config.yaml
n_layer: 10
experts_per_token: 2
activation: "swiglu"
moe_layers: [0, 1, 2, 3, 4, 5, 6, 7, 8, 9]
router_score: "sigmoid"
routed_scale: 1.41
lr_router: 0.000522
vocab_size: 5906
tie_embeddings: "early"
optimizer: "soap_variant"
batch_tokens: [16384, 32768, 65536, 131072]
seq_len: 1024
steps: 5246
dataset: "wikipedia_en"
Below are experts of layer 3 (counted from 0) of a mixture-of-experts language model. Rows are named router (the router's row for the expert), gate (a neuron's input weights, with its number), up (a neuron's input weights, with its number), down (a neuron's output weights, with its number) and show model dimensions 288-383. Each number is 128 + 24 x the weight over its row's rms, rounded and kept within 0 to 255. Numbers have three digits each.
Before each expert's rows: a language model's description of what the expert responds to; "comes before" lists some tokens at least twice as common just after its tokens as in all text. This comes from a sample of Wikipedia text that the model never trained on. Tokens count by the router's weight.

# expert 5
Place-name word endings. Final pieces of proper nouns, especially places and nations: States after United, York after New, land, England, University, plus name endings like -e, -o.
comes before: " |", " and", " in", ",", ".", " of"
router:111130122144118080100124120143156110140119130127120133143138127090123145121141122079140152108179093122127145168157134143103114125089133182148170120167137120162162128079136156106135146099129155124108118132112132122111113188081143122079162129130147123131093131098148115147079171158113162127
gate0:137122151160110074101155132122129140094149124120128116096138106109138110134115062129126166120113150129110100143099136109126130101145108137107141134143100137156097129088144137172136149144108131145048067109139162143118144139124137129150151157151141118119103108132170108108121124128164159101
up0:146134151109143095134152114173146160098136128121124165107129135137100138153121112128164147158092122128150114158135131104140095109162098117123161134144125125102156121099109134179099138111108125118115134084145160145126114121122116077131136130149101122102129125141148109123067148115133157111
down0:132131138126165134157118118139147125130095088107120108146101147112149136116115117121131153082103141125085147143139147076118136141126141119130159117156161110149085101102132113103167144157125115150144105123113120096145144159114122145171109160095110138118106160132122109078141125121108150124
gate1:144109092174130153138155150118155119089119153112166141115059101139105134103112140142115126118116140062109153097120165104138099148115113174119098143171140139127100044100161104121123117114068149152149177076126108148099148134137124135136122083099131157102151134110177121140142155123048151156
up1:102162159107121155135146101123132138179126121147121094166160119102149130148143101116143160123123123187130119158124098172149151103144115118122128138130130104146119160113133160144148160140165123135123118151152138160157133062125117121146136152155152118124102140157068118146103140129160113121
down1:138148117154098138124112141120090127159115113123136047150134138145132181099088140139157108127080165145099135101126143138133105127132174145102118130132108151168106129130131133121158068116156138156123127145127071141115158127114101129125133120136106139146108122137162158128081127113127127100
gate2:123156125198116165122116149101141143066177107140126138115107116132159125143092156121137088116171105098074102148114142114141159131116127141107129123139156120131181176109108153087125128144127171097152077120122110154158121124124141176092181155105128137159116128108121072126100135121105125151
up2:170074085109115063115146149135122078147103124127107105103140127120103181157121110113124144120120153126151099103123148160060117109165126127191112149148128145139145093070157133164127173120131113166141100134192168098136117141135143131153121167143146164127125113140141101095161096160123117105
down2:100139127162110107123134114098115154100128158137146131100125140106079163101150106131130120142101071117134124119116125094156112137117096114169166143135113178077197163057164122127119125130141127168110083144139146174109119144090155184119106113100170083123099135141130166136131145093112102169
gate3:106184118164142134123098131136138118120108132112128170153151145113102105132111131115118093133109124129130108152144099117119062164133105145124128130091163133154169122129120205095168097162129153083188151135152109152106117130138106139128116146120132112189145092158115085124130122139128135111
up3:123146109185114123163106140078146127104116112145123143092105116137134118123106109145147130113124110127112126153127126155103139092172155171136159130079175140148128108120106148092128191101132137101127196131122139156130131073160081173151128104125143128123144137132129126136121176127124107125
down3:141142138086149147187154141123112077110096149133116139175150089084117139088122121113131117158142137121155093120109104092125079086090155132155156112128114108159119102090118145120155179128108124121102114124134151093132099137127111142106101141121133135157098103145128138123186137121133107110
gate4:138179128129163094103154133131114127128144112146137116168120071088096133107144094113113104104144121127140118127140111139125134123089113103121124145163166117123120125112141125128134087138167154131111115070116144163100133119084101151101142114149131148137092143125136115136098150133136126112
up4:145054174126118165131088146109118141119108134119115168097120143198149116153145147135130147188118173113126134109109119123109113134183112192172082131092085159126114137155127161131131169092129102107139156147129124116154153120138157138165122148097138124108122109131109141148136106126104119138
down4:106120132118107113111133105139139140134081110127095151097138114129090151087095131136169145097106124136121109117127146146146182135110111099108153089095148137156134110118113110078157168152133132106110127116120143075117071168102114112075111156166170108146104134109153150126146143163119133134
gate5:137065137125122133111112132108095107087101142096145148089157140170151123106137145090139127129095143170150128113117122134121116164104087114176126109100101143152139138102184152158155130133108173145132126119116069103120127134136159170118133106136126094152090071130134129138121144135140112153
up5:133159145123130144136143106138148140104160162088117108151087116094129142115136095167128130109159165117116136121135128113100084082138146162099071121127119140119099139144103083124101119158144133104130107104133183151103115113136106130146115141153126138058121144100134109142128116118074090089
down5:106120172148131120148135120125099132158126116112098136092119133145184145106114122191170157076163125116112095100164123123173131111129125114151191127142115162133141111152122076153158137154140104108114138125162102118106084155187119112082160140140107127101157108140111149121141128093132108141
gate6:122077088191122135173169164119166150112125143148128121133122093111112180105106090080137101101177116128119112104133119110124161117143110156115102132152146160126132114078142156125124118153109150093125116089108153133144141171120121133124104153124154124123100138135137073128127145138123169129
up6:128110212154122113123134118134120123163116106158121133162081111126085140156128143141112106135159122110135125156133155057133116100141139127143138126136134143128147103106149160130109121124143115139119144085128127177138154134108170164083134176136145141120094135138090119129124166142109105127
down6:139138146104166164124153127091113104170105154124192173140134100189128101185148116135147126144112113116153113140103107174122106125090124121096152179143173160151139133127146145155125104120130147136140144113116146185129123135110122153144116116139122123139133118106127132119095160110144140102
gate7:151130102106152171143157126115147154076128099102132089101106150133135149117133123071121123101146145121162150130158143189159147113093112119130149124101177136129116115104090111136131116101112122167130117128128146144126079142125086082087137156098120106137130142097169133129159142135117118122
up7:091151123103128100150076114119094156121107096116152130164135120124117199114108141129129150138132111152127140150108100109159171126120112106065134130138094118162088138138119092123128136094145132086155139140138139110129135157097148131121121115113113129105142123136102124140102140114140121092
down7:116101124125089133145148145179163132152134162121093146159155105159126134120127138112096132097125126175173125141083113181078161080125103129157116141091111138155162138161117113117098097181115153153175117134150066149133164148108095121142140102103115136101100103128128086143129124135115132137
gate8:118177050120094128159131139121154106175118119125152127154107079103147150099136128184116148120159132125115121117102152098104112094114127146130099129182125130179160114135148132130157122149147140092199141082105150081112127105075137149112096055185097144143121126088131135113121122132185132157
up8:122121086160144121153177150154119138159142091095147098114107091117094127121096123098129174120163133109121122148094151135107094183120122130129081116169157139129169112120143184149153155153117138122126129121106150123111117112085145154113118090164115156119167112116121157133137145124137147152
down8:093099140131145114098113113146168107117117170121119125127136138110086138106111136140199131112122138128128114099150144116072173101146162182122109118165145148153156118157139140077132140115121175128147114132116125149141082177130104080113102105177126162110161140161126097156150105150168123162
gate9:142094141124141109110131120143123112145118122153091136139137115155080175176175163111136143136142129140124118170114080118126146139127130153144147115108150125162171164124107143164119135110144136116132152178167107108128154143109133148147106079133162111135118129118120092109090141151145141161
up9:103147127133086133045120076166164068116157154153116146151123124135126067123122148111111116106101134136115155142151114139172108105088143127126119126145079123127140097099127161120127090133111110160132087146121084126117134154140139101152133094120159103091117097141101125112140122119102158164
down9:136132131112147101092116132157129128118149153128143133146159123161094109141142149088100101104114145154130089130144120110105135147114104118202067150104130096109097173142122131146130138119072153111153124125067089126145104134166148119118176122107129139084153069124154118158144093114153125124
gate10:108109131105157128093158172161129112155140143083121145102127081091128126112153099112157143156113135103115121114144089116084149125092128152136153159137145162171128152107105141115118139143069159164126101154120099087132128113116112112091089144169108100111138099095142107125147175149118095123
up10:090134085123132113080122150124117142108161162059105113106104124150144118114126126142073134079129138131131149150148134145119139135100095121133117101143140126079132151107103141108146125112151124146094064123138108106108131118119158126134150128127146128117141124158134114111125121137182141160
down10:111106119134107084121163133116164107126141108112159120086084124128112161106141087114069124133120094109083154118175125154133158122093126115138111113127156133083152123127117116119135162120097138109127139143133111120105084134127125151151144131147111138149120113141155146121125138175100134113
gate11:125148131131134149133148164101131100127150143119149164165095115095146123155120121102126152151119141154130136147109147099099101123086124153108141150103173127142150163088130155092141082092114171135149131120097128146128136088132091133113120107156128071133070130114132122174141156161145106107
up11:111103148150129129100143151136110151046139131163100175147122069144117144145157186068156140151109124137103171152145101171121127151085093134134120191132154126104152150102159151096091136125139128156129123134116136143127128131127116107100108110141146101098100132146115114158115147130127143113
down11:117114121112109148111114159104132137135149104162129100118084050148127165134134129137154153142097117110115137074054098134134103134148126142146082107115178168096105094096114141081117116158107141149084141086161113112107121121120123086118119112130122115136106122117096140124138119091125111201
gate12:127101112170107141081135123136096170163137146109132136158141120097092166127136183145140135149102141114128113126154104131139096134141088134092116143145150127149132127110093126132153105076105133151128116087149066064123119107136138156116138104140117145116098130120168136123141137121106051126
up12:137126113162108122068111147164117113150153107108105141163129102105125136156207113118179132120101141121125062149134129134120128118132113117141103165144184117139119117122141107164159115156135129132135134173098164129169142063115161145102143114119150109135136157152166131120127134139122084103
down12:101146110127115090148138160117130105170188116141131132123115130117104133103154105140092104134140169129115099123105144116141137140117134143108109146121128151135133056160101095136102121104096145133101187154124113131144113145146138125123142106135155117132135152145120151174122132148184111120
gate13:159137084145142143155117122112134116087140093142097143128119121172122158115100140181111140102149166101138145128125103151089170108138145127097138101136165116110122092111157101105128134132103125094151137126168144146144168113083102155135156124088154113128142115144136136137137125165128181138
up13:168086132134101111093130127118146155118101139162111105122088150125091095138148141096124084149113119147144133137134190118162116161141104134149137139117111127164175143148093117117149093090149117125118154127120102128101117145152138127104116084134122107125114131152147160155072119079124098159
down13:124135058125121142163138129150114102149111132137070143101118129093124081118154112159135112107111136096089157084137144162140135134124112101117128130119126100106091118108143079104162121089099121147101129142122142110102157135101107162167079143123153144118114093200157089134119173086130184112
gate14:121174166130147121116136145111157097137115110131120138101126139104127113129148120124173137140125109169110084058108134137145089139151083134118094092118135163119171113108124127095117104135164139125147103161141147128138130122119146151164068089118129096113141145114121154147128155117154115124
up14:090132172147116077118115117126109063153073168127143164110120104118139136133179138126138128101091114125139118154102121079133116089120133091160122121147163123122127188165100152120125131129135120149178142128131134100091106172169109100125148119128158106111129130086129097141131132160138116144
down14:081157106115124177136156137107109155117132115097147096108159087121156126102130109103119148136136160098145111115101095157064127095138139128150118074083114067137111130112103159157132144118177159131136119092114153141124127136133150154141101131131118120098108145109113191112121158132111150110
gate15:132190148153135122170099133136143145125147126138111152116089114107169149133122104146109141126133098116144129147100077153118132104115120116145124108142166147139162165108193116135133154156083158153138138131157166152144121127111142095144126145137112105104128099119086075162104146130093172076
up15:118105079142164144096131101123132110102106100120130106127091144114124143123122143157139124109109141126121188118142142105142077149161113106094087147154110106122127154090109121081169137064165115153126119145128077115120090140147176121130127147116132151117130134161136104119136155116131142152
down15:091115121104123109130153178138113128093106109112121103096134116135155148102139143114166111126145110151125136115122107124138091124104165151120160143142068093111132144129072152139079137088114130092122115134149094137106093137146186120062200146138123120132152130161119186108142134093118115078
gate16:163096094141149127129201135164131155143133097124125106111129084086154110136154104096134157143150129136152128137142142140138132107107138116166147180111125129137167096101096147131154107167101120125146153134128165113131144175118136094118110141184118137124096119050125166106095136118101110127
up16:100128065138171137119172125156122160133077108144130107169148094103153118146117111124099165132175120107114093123150162106189161088113108117160125171103118130129140105128109172112145089182146141128127072075122133135127115152131141136120107166174151172125098118092156131096131107117111159102
down16:133113148093124130163134148172134124133113127107156110131133131117129130091119128129092084102150098124134172129116144152122182086099136107127098131100117175149120136142109127176081119112140114092126136140103129072117147085174159123120125090115138144098117132110126160100139157114101095118
gate17:148141133142127118113110149097107131103127172123075166102129109125121154117134116130090119132100147138134105058098147133170083159127090143117122125120096108198119159144116172111127109132101139121137103138137079089115082174108089150114117102140109122117106121105103137147144179137115120121
up17:087145136128119132116115125097119108111117119109110123127097116167141118138131104121110125153129078112102191125124137137131102140104128126138112096107129133110134124181123131125146137100127123085174139144142153176139108108143219116124123164119115142084190127121138095168144138104150125086
down17:143178129159104159148144125098103100113113151128133122146155132125125139122109141074104141125113113140110088087126122145110166110082101122097149097117127141140131132123138096173153131146160104083116120156137099153145134120117155150095128137150134130102114159169100112159166139101152101140
gate18:105109105114181109125094163130135124088146151113138169081122112143131117136135111090146170119143127125132137065126147152124125158089141136150143120147152118137145166136167173094125127132060134099142104099119073144143119147107114140116121134128116117116154099133133102145152157149190182153
up18:163127124118110138132171149093114114149110114114186139110142091111133130112146097152143097123158129113145142146114085115127118151096125163115119113154119132132120123111118173099160107150139147122171116102144101063104120144169145121121116121175106122139137128158131139107125140122139173126
down18:138100125113129140126115122133122148136133167144139153117111142124117087151130098118109123109094126176125119100132127137108140134115124126140137131144115120114101140120157147141201138112101137161153135162167138122128114115098139119123101156128135095152114147156138146135117109148171158112
gate19:170144133150144136092156117092131147102093134169104100138152102142133145115136149178115164137146122158112119120119152118144167106149095166117134148164117125094113042106157126096147168144082120098151108096097106150124143163150101132153130112146111150154133120110107147104129106133146114134
up19:134144139127096123105117121083115139153122115117159145156141136125096145153106137150105108128095145120189130152088132177131135132145103114147134116108140115100058140150062110146128144061142122086129170144132143097107063118092143121121143116122105128132155109129143095127138105161136105091
down19:135149131136131101115122112204059170127135103182133113122131107171090127144112124108146101150136185152149095145120123135132124145123075085129146164135126107113176178109120165112114127172169123153140129099165131149129112121122119166106145107142143123141109089144118110115135175082154143089
gate20:116144142133129128129134148148186134101135134086134081139139136132108154131103151101139178113127119148134091112120114126071125108159137168116117115099126147105120124101123132103099120167121140106053134084132154144155106182133102131147141123110146143137084108110146084133117088126145144111
up20:116121116134128125138070133168105138129121204144088147138126138125116160124135134088132106111118096150138099124141176130145146116112135084114144120170153088134117132142107122137152127109124107115152099126135089126103124094158142113123141152131123108133148143169138099136172155112163146148
down20:113129090172091144136113149093137178129091122090144129155130110114117120119129116159076092154134104062128136131149115109147153122110101148180147120174138119149123115110126166122110158095154152153173119164143130076105133098085165120157142147094119148150141128134140095152146135132161116124
gate21:133159056143138095117117169114123110090157150136127169102144116126104127152123129095079108117146124116127126116146136125077119119123128183127105099145157139113148132103097164142154132116097133111132083111132073081143114077133132181090136130121074144166158103149120131148118148145126123160
up21:105112151113147118132087111134111124132122143123087136122107146113117132087136148180163118131134120154113097074135108134135137149142104141131160149110109132168140163182148119155134145188182143153084142179122159150121137115112126135135095103157172104097124143115107131121137123106120084107
down21:115121116117133130127159099143132129139224133146137129065155097108079153119150117133098119157117123071110186161106159101119096145154112159130117155154124139097153106176133121138108156144127144163148165128149143111081090114151124153144134109108121147136128054112151101094127110139132124128